{
  "num_hidden_layers": 13,
  "hidden_size": 160,
  "d_shared_expert": 0,
  "vocab_size": 16384,
  "optimizer": "soap_variant",
  "learning_rate": 0.00572,
  "dataset": "wikipedia_en"
}
Below are experts of layer 5 (counted from 0) of a mixture-of-experts language model. Rows are named router (the router's row for the expert), gate (a neuron's input weights, with its number), up (a neuron's input weights, with its number) and show model dimensions 0-159. Each number is 50 + 10 x the weight over its row's rms, rounded and kept within 0 to 99.
After each expert's rows: a language model's description of what the expert responds to; "gets" lists some tokens that make up at least twice as much of what it gets as of all text. This comes from a sample of Wikipedia text that the model never trained on. Tokens count by the router's weight.

# expert 1
router:43 51 46 54 51 47 57 55 47 47 53 61 44 30 67 49 43 66 43 49 50 65 56 57 50 43 54 37 44 52 43 34 53 53 58 46 39 54 23 60 40 61 50 59 62 49 52 28 33 56 52 50 47 49 40 47 40 58 50 41 40 62 37 61 51 40 31 65 39 50 40 67 49 41 69 45 41 47 57 36 42 36 54 51 43 64 57 46 63 51 55 57 33 39 43 52 50 70 43 36 41 75 55 44 36 51 66 53 58 54 57 64 54 38 52 57 59 54 54 68 60 71 52 61 46 51 51 46 51 50 46 40 59 65 58 33 39 65 58 48 32 71 43 34 52 58 45 47 49 31 46 47 65 59 41 72 50 47 57 41
gate0:50 38 44 55 62 37 54 37 49 54 68 65 46 58 52 38 44 51 50 46 54 75 56 40 40 73 48 19 61 77 45 46 57 48 61 41 51 61 58 37 55 46 59 59 42 40 51 39 46 49 39 54 41 49 44 33 49 56 55 51 41 42 61 51 50 66 44 51 53 55 59 46 61 49 55 63 49 39 66 40 67 48 42 33 41 52 54 53 52 65 55 53 45 51 67 43 42 54 35 39 57 43 37 62 46 43 55 50 59 45 48 36 45 55 52 38 45 66 49 57 53 34 55 42 52 35 55 42 45 42 40 59 39 61 55 52 43 51 55 45 40 34 32 21 39 50 63 48 66 53 36 44 34 45 48 71 52 43 30 60
up0:47 77 51 49 63 64 54 46 53 54 63 56 60 52 35 26 38 56 54 51 52 59 54 49 51 42 38 49 52 72 52 46 76 52 50 71 52 40 50 55 38 33 59 51 42 43 32 53 35 55 44 53 44 39 59 48 43 52 53 40 64 56 58 49 47 36 57 49 56 44 49 29 49 55 48 54 60 45 51 42 57 55 41 42 55 51 55 54 31 39 45 52 51 50 34 37 54 59 57 49 46 44 46 55 60 56 62 60 47 45 27 31 39 58 40 59 59 58 76 51 70 53 66 42 40 55 33 40 57 55 53 54 49 71 57 53 53 41 42 44 45 52 24 42 42 47 54 47 63 44 58 56 36 43 47 78 47 63 41 60
Mid-word consonant pieces
gets: "b", "l", "c", "g", "m", "p"

# expert 11
router:38 45 46 41 47 34 40 57 54 35 55 20 43 39 46 52 52 62 63 44 44 60 45 40 37 48 44 45 61 59 43 27 68 51 41 58 39 63 48 54 74 49 41 56 54 66 36 42 63 46 30 55 58 34 58 36 70 67 48 47 40 55 42 50 34 50 46 52 64 50 69 48 51 45 41 55 52 41 55 40 37 62 51 47 44 33 55 60 67 46 40 51 74 51 48 41 51 55 46 76 68 60 35 59 61 57 58 54 53 55 49 58 66 38 50 43 53 54 49 41 51 52 51 50 63 62 38 52 52 62 48 47 59 51 37 41 39 59 38 37 52 56 45 39 43 50 41 47 52 37 41 71 56 42 55 54 48 47 66 45
gate0:40 49 52 56 53 37 61 51 53 44 41 55 39 65 62 58 41 53 46 54 39 40 59 54 50 47 68 54 57 48 58 57 47 54 48 43 64 54 42 54 52 62 34 57 49 47 46 41 34 58 52 51 70 50 61 44 61 54 53 49 48 46 37 49 29 55 49 65 54 43 46 46 54 40 64 62 62 45 54 46 74 57 36 46 50 67 59 57 38 44 67 53 49 51 35 55 50 47 70 70 51 57 24 51 52 48 42 48 56 70 43 48 38 51 34 35 27 54 36 42 35 40 36 45 69 47 60 43 63 57 37 54 51 49 58 64 56 45 33 33 57 49 30 49 65 36 42 39 50 53 53 60 65 40 50 39 25 38 45 55
up0:47 56 44 49 46 55 34 59 50 53 57 50 46 56 57 44 76 42 70 47 42 44 47 60 63 46 44 54 29 51 40 52 60 56 47 67 51 53 52 46 50 53 40 49 53 66 59 42 61 47 47 62 57 52 63 60 67 45 46 46 61 65 54 42 70 42 68 39 43 48 61 44 48 72 35 32 50 58 60 42 52 47 72 50 53 37 33 25 58 77 52 56 36 51 44 43 47 42 38 73 40 53 54 61 51 70 53 57 37 45 51 40 54 44 47 40 62 67 64 52 57 47 64 53 54 49 30 44 39 50 46 66 63 51 38 35 45 48 38 54 42 42 58 60 32 56 50 65 51 47 39 40 34 50 51 57 47 55 52 48
Of after relational nouns
gets: " of", " which", " in", " R", " for", " that"

# expert 17
router:48 44 43 53 40 25 32 52 32 49 50 61 46 41 60 47 44 54 47 50 35 52 49 50 31 57 54 54 56 69 41 41 42 46 49 64 45 56 41 48 40 58 44 53 62 54 58 31 53 50 53 49 50 59 52 50 43 72 57 53 30 52 48 58 43 34 33 59 44 57 64 41 45 41 45 38 42 49 53 48 23 42 48 48 60 60 60 47 55 32 57 45 48 62 62 49 71 69 54 55 55 56 59 46 68 40 60 52 67 50 56 75 57 47 53 44 45 55 63 49 59 50 36 48 52 82 43 44 66 65 39 58 49 49 32 50 47 56 38 31 38 64 55 37 52 60 44 51 69 49 59 47 49 54 51 44 57 44 63 39
gate0:51 45 37 49 45 63 48 43 59 48 43 37 45 48 44 40 60 62 45 35 38 58 57 53 58 45 67 46 59 43 57 69 56 50 49 64 60 44 54 42 30 67 44 64 42 60 55 55 34 43 43 34 57 22 55 43 53 45 80 50 51 32 44 56 42 51 27 53 61 46 55 54 38 44 42 42 43 55 64 58 62 62 71 39 44 47 54 49 44 37 40 58 52 48 50 49 50 62 40 41 76 67 35 33 50 42 48 50 47 72 59 55 44 57 37 55 41 36 49 50 43 40 56 51 50 56 49 45 57 53 56 48 39 46 45 40 38 38 55 46 36 32 69 54 63 47 45 57 49 57 67 34 56 55 59 45 53 51 51 70
up0:46 48 45 44 46 63 65 66 50 45 49 46 32 57 46 43 49 41 53 42 45 55 57 61 60 45 60 35 58 60 65 63 62 35 36 23 47 51 35 46 28 48 47 58 61 40 55 47 35 44 67 62 57 36 56 35 41 49 57 42 54 50 56 61 60 50 22 55 53 52 47 50 32 56 61 59 52 53 46 45 47 52 59 44 49 59 56 42 64 43 46 70 45 42 68 37 56 33 42 50 65 79 44 25 58 43 51 54 59 58 73 54 42 56 48 70 54 51 44 73 44 48 48 36 45 54 49 41 45 50 45 56 44 59 58 55 46 42 34 53 39 59 70 46 51 47 42 52 36 51 46 44 53 65 59 45 51 51 56 57
Participles and following prepositions
gets: " by", "ed", " of", " on", "ing", " for"

# expert 14
router:39 44 47 42 47 33 40 57 54 35 55 21 43 38 47 50 51 62 62 43 44 60 45 39 36 47 45 45 62 59 41 27 68 51 41 58 39 62 49 54 74 48 42 56 54 67 36 42 63 47 29 53 59 35 57 35 70 68 47 46 41 54 41 51 34 48 46 51 63 50 68 48 51 45 41 55 52 40 55 40 37 63 50 47 43 33 55 60 65 45 39 51 73 51 48 42 52 54 46 75 68 59 34 60 62 56 57 53 52 55 48 59 66 37 49 42 54 54 49 42 51 52 51 50 63 62 39 51 52 61 47 46 58 50 36 42 39 59 38 38 52 55 45 39 42 50 40 47 53 37 41 71 57 42 55 53 47 46 66 45
gate0:62 34 61 41 50 65 52 60 36 47 43 47 64 31 63 35 54 61 39 52 38 54 33 36 47 35 53 53 47 68 49 50 36 40 40 43 38 60 54 60 47 46 63 36 51 55 53 45 39 44 52 47 40 59 45 63 47 50 43 50 51 46 61 59 63 41 42 30 47 53 45 55 54 64 23 43 54 35 68 48 35 54 44 53 51 55 61 43 58 62 38 39 57 59 46 53 73 34 57 54 52 41 44 49 49 63 50 46 58 63 54 54 58 47 48 55 51 35 63 60 49 54 37 38 45 50 43 30 42 36 22 44 59 57 40 35 15 55 65 49 46 46 70 58 49 55 55 62 44 50 44 46 46 49 49 62 43 50 39 55
up0:53 49 73 46 45 32 70 53 48 54 48 58 64 41 35 42 56 39 44 46 50 41 43 49 52 69 52 51 51 56 36 56 36 69 38 54 48 50 58 51 45 49 37 48 49 77 62 54 53 56 37 49 46 56 42 35 52 43 62 57 36 50 40 39 33 36 62 48 43 46 48 36 48 48 51 45 64 65 66 36 39 34 49 55 50 43 29 33 66 43 47 69 46 50 39 50 60 73 64 47 64 58 62 44 51 41 36 56 47 53 50 55 53 44 49 64 39 41 59 50 58 50 55 51 61 47 42 48 70 56 62 54 32 45 50 60 43 42 62 53 62 58 50 53 48 43 39 52 24 43 37 34 45 51 38 29 55 46 62 43
Clause-boundary words
gets: "s.", "s,", " their", ".", "|", " The"

# expert 6
router:47 50 44 48 48 48 33 48 61 30 46 60 49 47 70 22 44 47 52 54 40 53 73 48 58 45 64 54 46 50 31 48 43 37 61 61 43 40 45 48 53 46 27 53 41 44 50 40 43 45 50 53 41 62 54 38 65 54 39 38 43 44 45 52 46 41 50 43 58 61 50 61 37 38 59 52 28 47 71 46 46 45 30 51 44 44 62 41 53 54 46 58 52 59 61 65 61 70 57 46 66 55 49 52 51 45 56 50 56 52 60 66 62 43 47 47 52 43 62 53 50 61 55 46 54 53 41 30 55 55 46 55 89 63 60 31 31 61 49 48 46 51 49 47 73 50 51 34 71 50 49 43 54 50 41 54 49 44 50 35
gate0:58 63 63 48 54 48 45 52 57 48 47 28 39 43 43 42 40 48 42 57 47 47 50 41 54 52 51 42 40 61 49 65 47 43 37 59 41 67 42 46 31 51 53 53 45 67 51 57 43 47 53 52 39 58 45 46 50 51 58 66 47 36 49 37 45 50 55 67 22 33 63 60 23 46 62 45 58 52 58 29 55 70 54 66 45 60 47 47 46 61 63 34 49 45 46 58 47 61 47 46 45 50 51 52 42 53 54 51 48 50 53 58 50 34 39 40 49 24 44 51 35 37 23 58 47 58 53 36 46 42 57 48 62 37 49 51 41 77 44 46 65 35 56 44 53 67 68 42 51 43 56 43 59 52 53 70 58 59 30 53
up0:49 54 63 63 52 45 52 53 61 50 58 49 45 28 52 54 24 59 43 44 19 41 36 40 52 64 47 50 37 68 53 46 37 56 63 47 40 49 42 54 46 50 60 60 51 44 53 51 38 35 72 45 46 61 47 48 70 51 59 54 51 30 55 44 40 61 51 66 43 40 46 45 20 40 51 44 41 44 71 39 41 56 38 57 64 50 43 50 46 35 63 43 47 49 31 48 54 64 43 40 57 56 59 56 36 53 49 35 47 59 47 60 42 55 61 54 49 28 34 57 45 58 46 49 52 63 39 39 53 38 51 42 59 46 47 52 43 67 55 46 63 44 40 39 48 50 69 51 56 50 42 39 44 59 66 74 47 46 41 44
Word-ending pieces
gets: ")", "\"", "s", "es", "ers", "er"

# expert 8
router:39 45 47 42 48 33 41 57 54 35 55 21 43 39 47 52 51 61 63 43 44 60 44 39 36 47 45 45 62 60 42 27 69 52 41 57 39 62 49 54 74 49 41 55 55 67 35 42 63 46 29 54 59 34 57 35 69 67 46 46 41 55 41 51 34 50 46 52 63 50 69 48 51 46 41 55 52 41 55 40 38 63 50 48 44 33 55 61 66 45 41 51 73 52 48 42 51 54 47 75 68 60 34 60 62 56 58 54 52 55 49 59 66 37 50 41 54 54 49 42 51 51 51 51 63 62 39 50 53 61 48 47 58 50 36 42 40 59 37 39 53 56 46 40 42 50 41 46 53 37 41 71 57 42 55 54 48 47 66 45
gate0:41 62 64 42 33 53 61 53 43 51 52 51 61 36 49 50 59 42 48 54 66 39 53 62 63 50 66 48 64 44 51 46 64 61 45 48 49 40 53 45 48 66 64 58 60 38 41 30 34 66 52 49 31 43 54 49 58 52 59 27 46 56 33 42 44 61 48 34 45 49 51 43 74 45 37 53 52 34 58 61 61 50 49 31 69 41 45 39 46 52 51 56 50 43 48 40 49 48 25 53 68 54 46 37 71 50 29 50 53 56 57 44 44 59 29 39 56 37 55 59 35 68 53 49 37 59 42 45 45 62 45 45 60 64 35 41 61 52 52 57 61 42 48 65 50 48 49 49 45 55 57 51 43 48 23 65 51 46 46 57
up0:56 50 54 61 68 33 24 60 60 40 61 51 60 57 40 47 54 56 56 35 46 47 44 64 57 52 58 48 49 35 51 40 45 38 53 66 47 40 38 44 62 40 66 41 47 49 46 55 36 38 79 48 53 23 60 53 43 68 49 46 57 65 60 48 52 56 46 43 46 53 40 48 58 45 38 69 62 72 54 47 49 66 49 50 42 47 48 49 63 44 58 67 46 51 51 48 42 34 54 69 65 45 48 55 57 56 42 69 68 64 54 64 65 48 52 57 52 57 47 62 44 45 52 42 59 45 69 60 54 37 46 52 65 60 68 58 57 53 39 50 48 55 50 61 58 48 49 55 39 62 50 50 63 37 71 67 52 50 65 58
Function words, numbers
gets: " the", " a", ".", " B", "-", " his"

# expert 12
router:44 46 43 42 36 31 56 51 51 42 57 37 36 47 42 48 39 72 63 65 43 70 44 54 43 30 51 47 47 64 45 39 60 49 42 50 24 53 27 55 44 71 52 60 54 67 36 49 48 54 37 53 41 43 43 46 52 66 55 50 40 44 40 45 49 53 49 52 50 44 52 44 59 33 59 56 52 50 71 51 49 52 41 35 43 41 61 61 60 51 54 41 61 62 57 59 61 57 54 55 63 51 51 58 62 63 71 63 48 60 50 48 61 34 57 41 51 57 62 48 56 68 29 48 66 49 43 33 39 65 39 48 53 51 41 29 53 54 44 35 56 58 33 49 53 58 51 55 47 41 54 52 59 60 26 60 41 39 49 37
gate0:59 59 55 59 55 60 58 59 50 43 38 37 36 38 65 55 44 25 39 43 48 56 72 39 57 47 66 57 53 66 46 56 63 33 41 49 42 42 61 35 51 43 63 48 49 48 50 48 61 56 50 59 71 55 59 46 55 59 63 59 49 46 60 58 56 61 39 53 47 46 33 59 51 30 50 56 31 51 42 63 45 52 49 48 56 67 55 47 36 32 45 49 50 56 52 49 63 49 52 51 53 62 61 53 65 54 49 64 67 43 37 46 44 45 50 45 49 52 36 68 58 53 47 28 27 57 44 40 70 48 29 57 43 21 62 58 53 55 51 60 61 41 64 64 54 50 45 51 43 41 50 56 65 58 68 62 57 55 43 51
up0:43 32 45 53 47 45 36 38 57 36 56 58 54 38 47 63 43 47 63 62 31 44 59 55 21 54 60 57 54 35 64 70 35 51 60 29 56 53 64 71 41 44 56 63 38 44 50 62 40 51 56 43 32 68 37 43 61 43 42 37 51 40 56 54 67 41 51 41 52 51 39 58 54 57 61 49 53 51 54 46 46 56 52 41 60 43 42 49 49 60 52 62 53 37 40 39 45 46 49 49 45 67 47 32 47 43 58 60 43 55 63 63 64 57 58 40 31 39 67 47 55 53 48 63 45 50 49 56 28 51 64 45 63 58 56 51 42 45 60 42 34 57 53 40 52 56 50 63 49 63 50 21 67 49 52 39 57 48 61 53
Table cell separators
gets: " |", " ", "|", " 0;", " 1;", "/a"

# expert 9
router:39 45 46 42 47 33 40 56 55 34 55 20 43 38 46 52 51 63 62 43 43 60 44 40 38 46 45 45 62 59 42 26 68 51 41 58 39 62 49 53 74 49 42 56 54 66 35 42 63 46 29 54 59 34 57 36 69 66 48 47 41 55 42 51 35 49 45 51 64 49 68 47 51 46 41 56 52 41 54 39 38 63 50 47 44 33 55 60 67 44 42 51 73 51 48 42 52 55 46 74 68 59 34 59 62 58 58 53 53 55 49 58 65 37 49 41 53 54 49 41 50 52 51 49 63 62 38 51 52 61 48 47 58 50 36 42 39 59 37 38 52 54 46 40 43 50 40 47 53 37 41 72 56 42 55 53 47 47 66 45
gate0:51 65 55 44 31 53 40 41 66 46 51 61 52 27 52 33 69 60 36 66 45 43 53 52 36 53 46 47 52 60 55 52 64 48 30 47 57 63 42 61 67 64 59 64 58 52 52 50 53 45 59 65 40 59 62 55 60 44 48 58 54 54 48 30 33 55 58 49 53 37 42 67 29 49 66 35 50 57 39 58 37 53 43 59 56 59 45 64 50 52 47 66 54 44 60 42 51 43 49 50 56 42 53 63 72 34 57 68 49 33 60 52 52 45 48 45 59 53 34 55 39 45 46 31 56 54 39 45 49 54 64 63 52 53 40 39 43 47 56 30 48 44 42 43 66 32 32 50 42 48 41 47 37 47 62 64 35 56 59 52
up0:40 57 54 53 69 27 54 41 36 55 46 47 48 50 44 58 45 47 37 40 56 39 51 51 38 40 48 57 50 51 53 47 67 72 57 44 58 52 37 45 45 49 34 55 53 61 40 56 52 60 59 62 51 44 51 54 29 44 49 38 23 45 53 25 60 53 43 36 56 55 58 45 43 49 27 50 58 37 61 46 53 34 56 43 52 48 72 40 57 53 35 46 37 60 38 41 54 47 45 43 55 49 64 37 57 67 57 44 55 61 60 75 56 38 32 60 60 55 60 62 57 40 59 48 51 49 45 38 40 40 56 64 73 31 68 58 59 50 28 46 47 47 52 60 38 44 47 46 50 58 59 51 45 49 53 46 38 51 37 54
Determiners after prepositions
gets: " the", " a", " an", " in", " G", " at"

# expert 10
router:46 49 47 41 50 42 42 45 59 47 44 37 49 42 61 52 27 53 45 44 45 50 55 46 52 33 68 54 46 64 49 49 63 40 56 55 44 63 32 71 63 47 36 50 52 56 42 57 59 50 55 45 52 42 49 48 60 53 56 40 44 58 34 58 42 53 37 34 58 49 49 48 57 32 47 57 50 18 63 31 48 54 49 47 43 46 51 40 65 29 42 43 39 56 47 60 60 51 34 39 62 71 58 59 52 69 53 54 48 51 48 50 54 47 51 40 46 42 61 69 60 67 47 61 64 60 50 41 43 75 36 50 51 73 38 50 37 57 44 38 53 53 43 51 55 51 43 30 55 26 42 60 56 61 53 69 59 45 61 47
gate0:57 51 60 46 55 48 52 33 56 41 48 36 56 59 66 67 65 52 51 41 44 53 57 48 31 46 40 43 52 50 47 50 42 44 48 39 46 55 58 51 71 41 63 51 47 65 54 64 44 40 70 60 59 51 65 47 47 42 50 51 45 53 48 49 49 51 44 61 51 53 49 58 43 77 52 44 21 44 42 56 42 36 61 59 73 57 49 55 51 60 42 52 38 39 81 58 38 53 49 62 42 67 59 52 50 35 50 44 54 38 47 59 35 44 56 53 58 45 67 44 60 71 43 67 38 45 27 47 32 61 68 51 57 56 41 59 58 58 50 57 58 50 41 42 41 61 42 51 47 47 43 31 51 61 38 58 37 59 52 70
up0:58 60 47 47 50 34 58 40 57 62 37 38 50 46 56 47 42 54 56 41 52 52 57 39 48 53 41 70 63 42 44 51 43 53 41 74 62 49 43 45 53 58 38 57 44 41 52 60 31 50 64 65 68 74 67 47 54 58 51 40 51 31 40 50 63 43 75 26 53 42 70 51 51 60 44 27 66 51 63 47 41 35 46 37 51 52 52 45 50 56 57 54 54 64 51 51 36 42 54 38 58 46 55 46 71 43 38 40 64 69 66 43 42 58 46 52 39 44 42 52 39 42 58 52 69 47 38 41 62 44 65 37 61 48 58 60 40 55 32 54 49 37 66 56 50 43 38 53 48 50 41 52 53 37 54 43 48 41 46 43
Digits in numbers
gets: "9", "2", "1", "4", "3", "6"

# expert 15
router:58 19 31 56 54 37 59 69 38 31 52 55 44 52 65 51 29 62 42 43 45 56 63 51 66 42 44 35 51 51 56 44 51 56 45 71 48 45 42 55 55 46 44 68 47 65 57 37 51 71 54 48 55 69 52 41 45 63 72 44 40 46 44 58 46 44 47 35 47 48 48 49 45 49 44 42 42 45 58 43 46 34 33 48 49 42 71 49 59 41 54 50 61 64 49 43 54 59 53 54 50 52 61 55 38 48 61 70 37 51 56 49 61 45 41 43 65 56 54 47 62 61 46 57 54 59 31 48 52 61 30 47 54 62 51 52 42 46 37 39 36 60 44 29 56 45 46 30 50 57 46 63 45 48 30 65 50 40 63 48
gate0:58 49 29 39 57 41 45 46 48 69 69 40 52 55 47 56 62 55 51 55 50 53 32 55 68 63 58 43 57 48 53 51 65 34 62 48 37 54 51 49 51 55 37 53 44 59 50 40 28 45 51 48 49 55 41 46 62 40 50 61 52 57 41 47 47 47 42 37 46 43 59 71 64 58 43 40 52 66 36 77 60 48 49 59 55 66 35 46 62 40 57 67 48 68 47 58 40 63 49 55 61 60 44 49 45 31 43 51 43 41 55 51 48 58 22 57 61 76 46 47 55 55 54 37 35 39 58 56 41 59 57 61 58 64 48 57 52 62 41 37 58 54 61 59 67 38 50 56 62 51 50 63 53 72 39 48 55 45 63 46
up0:37 49 75 51 42 50 59 57 47 42 38 53 61 51 61 40 48 33 44 45 65 48 62 53 47 44 50 50 51 51 44 53 37 40 35 61 51 49 60 48 42 57 62 32 53 52 57 49 81 59 51 31 48 35 58 47 40 57 54 54 60 48 58 52 47 48 54 46 66 48 52 36 40 51 48 72 47 42 71 23 44 56 55 45 40 48 45 56 32 55 46 39 55 34 58 45 81 26 52 46 49 45 64 37 57 51 41 53 55 60 47 45 46 49 63 58 35 26 53 46 38 43 48 74 60 58 42 49 51 46 40 48 52 34 59 38 38 38 56 55 33 48 42 52 33 60 40 57 43 50 48 49 44 33 67 48 46 50 46 56
Foreign words and URL slashes
gets: "/", ":", " de", " &", "–", " '"

# expert 19
router:33 46 50 51 42 39 39 59 49 51 53 54 44 36 44 40 36 47 51 62 46 60 51 45 53 55 50 51 44 53 32 36 69 50 69 66 30 48 49 54 66 72 41 67 47 33 40 50 45 57 41 38 62 55 62 48 45 61 61 40 44 56 41 56 68 34 49 50 48 51 61 38 58 51 59 37 40 39 54 42 45 47 46 55 52 65 54 54 71 46 44 38 57 48 59 58 73 61 47 47 55 50 46 46 36 47 56 48 62 46 65 58 58 32 52 34 68 32 46 52 70 64 39 45 47 54 34 42 55 57 53 36 55 55 53 49 52 54 46 35 38 55 30 43 55 43 32 39 63 41 35 62 63 62 38 67 42 43 55 55
gate0:51 35 49 53 43 52 56 63 41 71 44 46 35 53 56 66 60 48 48 52 32 29 55 54 56 64 54 43 46 42 61 47 63 52 39 43 62 58 59 47 42 39 58 29 61 58 53 60 37 67 48 53 48 58 43 42 63 43 61 52 40 64 56 51 56 40 66 38 69 33 38 42 50 50 47 49 54 65 58 39 37 54 51 39 48 50 37 53 63 62 54 59 56 54 44 28 30 41 49 37 36 55 48 56 62 71 36 41 52 62 45 35 49 43 56 48 36 58 42 61 65 43 47 36 62 45 47 45 53 39 35 35 68 32 53 71 53 55 47 45 46 56 55 63 51 54 44 60 71 62 46 43 52 51 57 50 54 51 29 49
up0:51 56 62 47 54 49 50 52 55 54 42 32 40 50 53 67 29 51 55 47 47 45 56 63 65 60 63 43 54 53 66 49 64 39 55 62 47 59 41 43 41 49 43 45 64 50 62 44 30 38 44 45 44 47 53 42 62 39 53 59 49 58 56 62 58 40 63 55 57 31 38 53 57 38 39 47 57 47 58 41 52 43 41 38 37 58 37 45 77 52 47 51 42 54 53 24 34 28 61 55 38 62 50 54 43 53 45 45 47 60 76 52 43 51 53 42 47 54 25 22 68 45 41 23 50 54 57 37 60 53 43 35 50 34 41 61 47 50 38 42 70 42 56 51 58 58 40 57 52 58 51 49 51 47 43 46 55 52 47 56
Auxiliaries and conjunctions
gets: " and", " was", " is", " as", " also", " has"

# expert 7
router:39 45 46 42 47 33 40 56 55 34 55 20 44 38 46 52 51 62 62 44 44 60 45 40 37 48 45 45 62 60 42 27 67 51 41 58 39 63 49 54 74 48 42 56 55 67 36 42 63 47 29 54 58 34 58 36 69 66 47 46 41 55 42 51 34 49 46 51 64 50 69 47 51 45 41 55 52 41 55 40 38 62 50 48 44 33 55 60 66 45 41 51 74 51 48 42 52 55 46 74 68 59 35 59 62 57 58 53 53 55 49 58 67 38 50 41 54 54 50 41 51 51 51 50 63 62 39 51 52 61 48 47 58 50 36 42 39 59 37 38 52 55 45 40 42 50 40 47 52 37 41 71 56 42 55 53 47 46 66 45
gate0:26 44 68 47 50 60 45 45 64 59 47 43 55 59 48 48 35 49 52 46 49 48 42 42 45 48 66 67 46 39 54 52 60 48 70 42 51 61 46 44 65 43 58 49 61 34 55 54 49 57 47 48 44 54 33 53 44 58 36 39 55 66 62 53 42 42 43 51 46 38 52 54 34 55 37 44 49 21 53 64 61 48 58 55 61 70 40 36 51 51 52 43 60 32 44 51 57 66 47 45 54 55 53 51 36 57 77 57 49 45 46 54 28 40 48 38 62 31 37 33 58 55 59 50 43 48 41 38 56 64 41 58 52 64 40 60 56 58 36 46 56 52 45 27 47 57 38 48 42 33 57 48 54 72 40 42 67 53 66 56
up0:54 31 49 69 41 38 42 44 40 57 58 46 38 70 27 47 49 37 33 41 63 47 38 54 56 36 53 47 48 49 46 58 39 38 58 57 74 50 43 52 44 51 59 57 47 39 39 40 47 68 40 51 46 49 68 48 40 49 40 54 50 47 48 43 52 40 46 49 46 49 51 51 54 69 29 54 48 40 44 61 42 51 50 53 63 55 64 58 38 54 52 45 64 62 63 52 52 52 45 63 42 73 49 36 50 54 55 37 73 50 38 61 33 50 37 30 49 64 52 30 47 45 44 72 45 33 62 49 39 57 60 60 69 72 56 48 63 57 48 53 55 55 58 57 46 47 37 62 49 50 35 42 48 62 59 53 43 49 65 48
Determiners in coordinate texts
gets: " 0", "-", " the", " two", " (19", " a"

# expert 21
router:39 45 47 41 47 33 40 57 54 34 55 21 43 39 47 52 51 62 62 44 44 60 45 40 37 47 45 46 62 60 43 27 68 51 41 58 39 62 49 54 75 48 42 56 55 67 36 43 64 47 30 55 58 35 58 35 69 67 47 46 40 56 42 51 34 49 46 51 64 51 69 48 51 45 41 55 52 41 54 40 38 62 50 47 45 33 55 61 66 45 42 51 73 52 49 41 52 55 46 75 69 60 35 59 61 57 58 53 54 55 49 58 66 38 50 43 53 55 49 41 52 52 51 50 64 62 39 52 53 62 49 47 59 50 37 43 39 60 37 39 52 55 45 39 42 50 40 46 53 37 41 71 56 42 55 53 47 46 67 45
gate0:43 50 38 48 43 52 53 48 52 59 64 46 50 39 42 47 40 63 33 31 57 38 44 38 51 59 42 49 51 35 47 46 54 49 41 47 53 46 34 41 58 57 52 59 49 42 75 53 53 44 43 48 48 29 50 46 64 63 62 70 48 47 49 70 28 66 61 48 43 39 40 64 56 42 59 61 42 41 48 45 42 57 43 38 63 44 55 73 46 43 47 50 68 67 41 41 52 62 54 38 39 18 54 52 50 35 52 61 34 38 62 53 61 56 48 62 53 54 52 41 56 40 51 45 40 48 51 37 63 55 67 33 62 35 46 51 27 68 34 42 53 49 51 54 60 60 45 52 62 33 48 50 52 42 38 49 49 49 43 58
up0:49 64 58 48 46 56 36 53 46 44 52 51 53 44 54 62 38 45 57 53 37 30 32 57 56 47 48 46 47 50 65 46 51 53 57 47 58 56 55 43 48 56 41 45 35 37 56 75 35 36 56 52 55 63 42 62 51 66 47 37 58 38 42 36 71 34 52 64 39 43 55 31 39 51 45 43 36 39 52 42 55 52 41 64 50 45 58 27 37 49 55 62 36 55 61 33 42 65 48 39 53 57 39 53 55 65 58 49 71 53 54 55 48 50 57 57 38 36 68 73 35 54 62 53 50 43 27 61 33 45 30 46 58 51 45 52 39 47 54 45 48 50 40 43 45 60 35 47 50 48 42 42 58 49 42 62 27 38 57 36
Of and the in institutional names
gets: " of", " the", " in", ",", " 3", " with"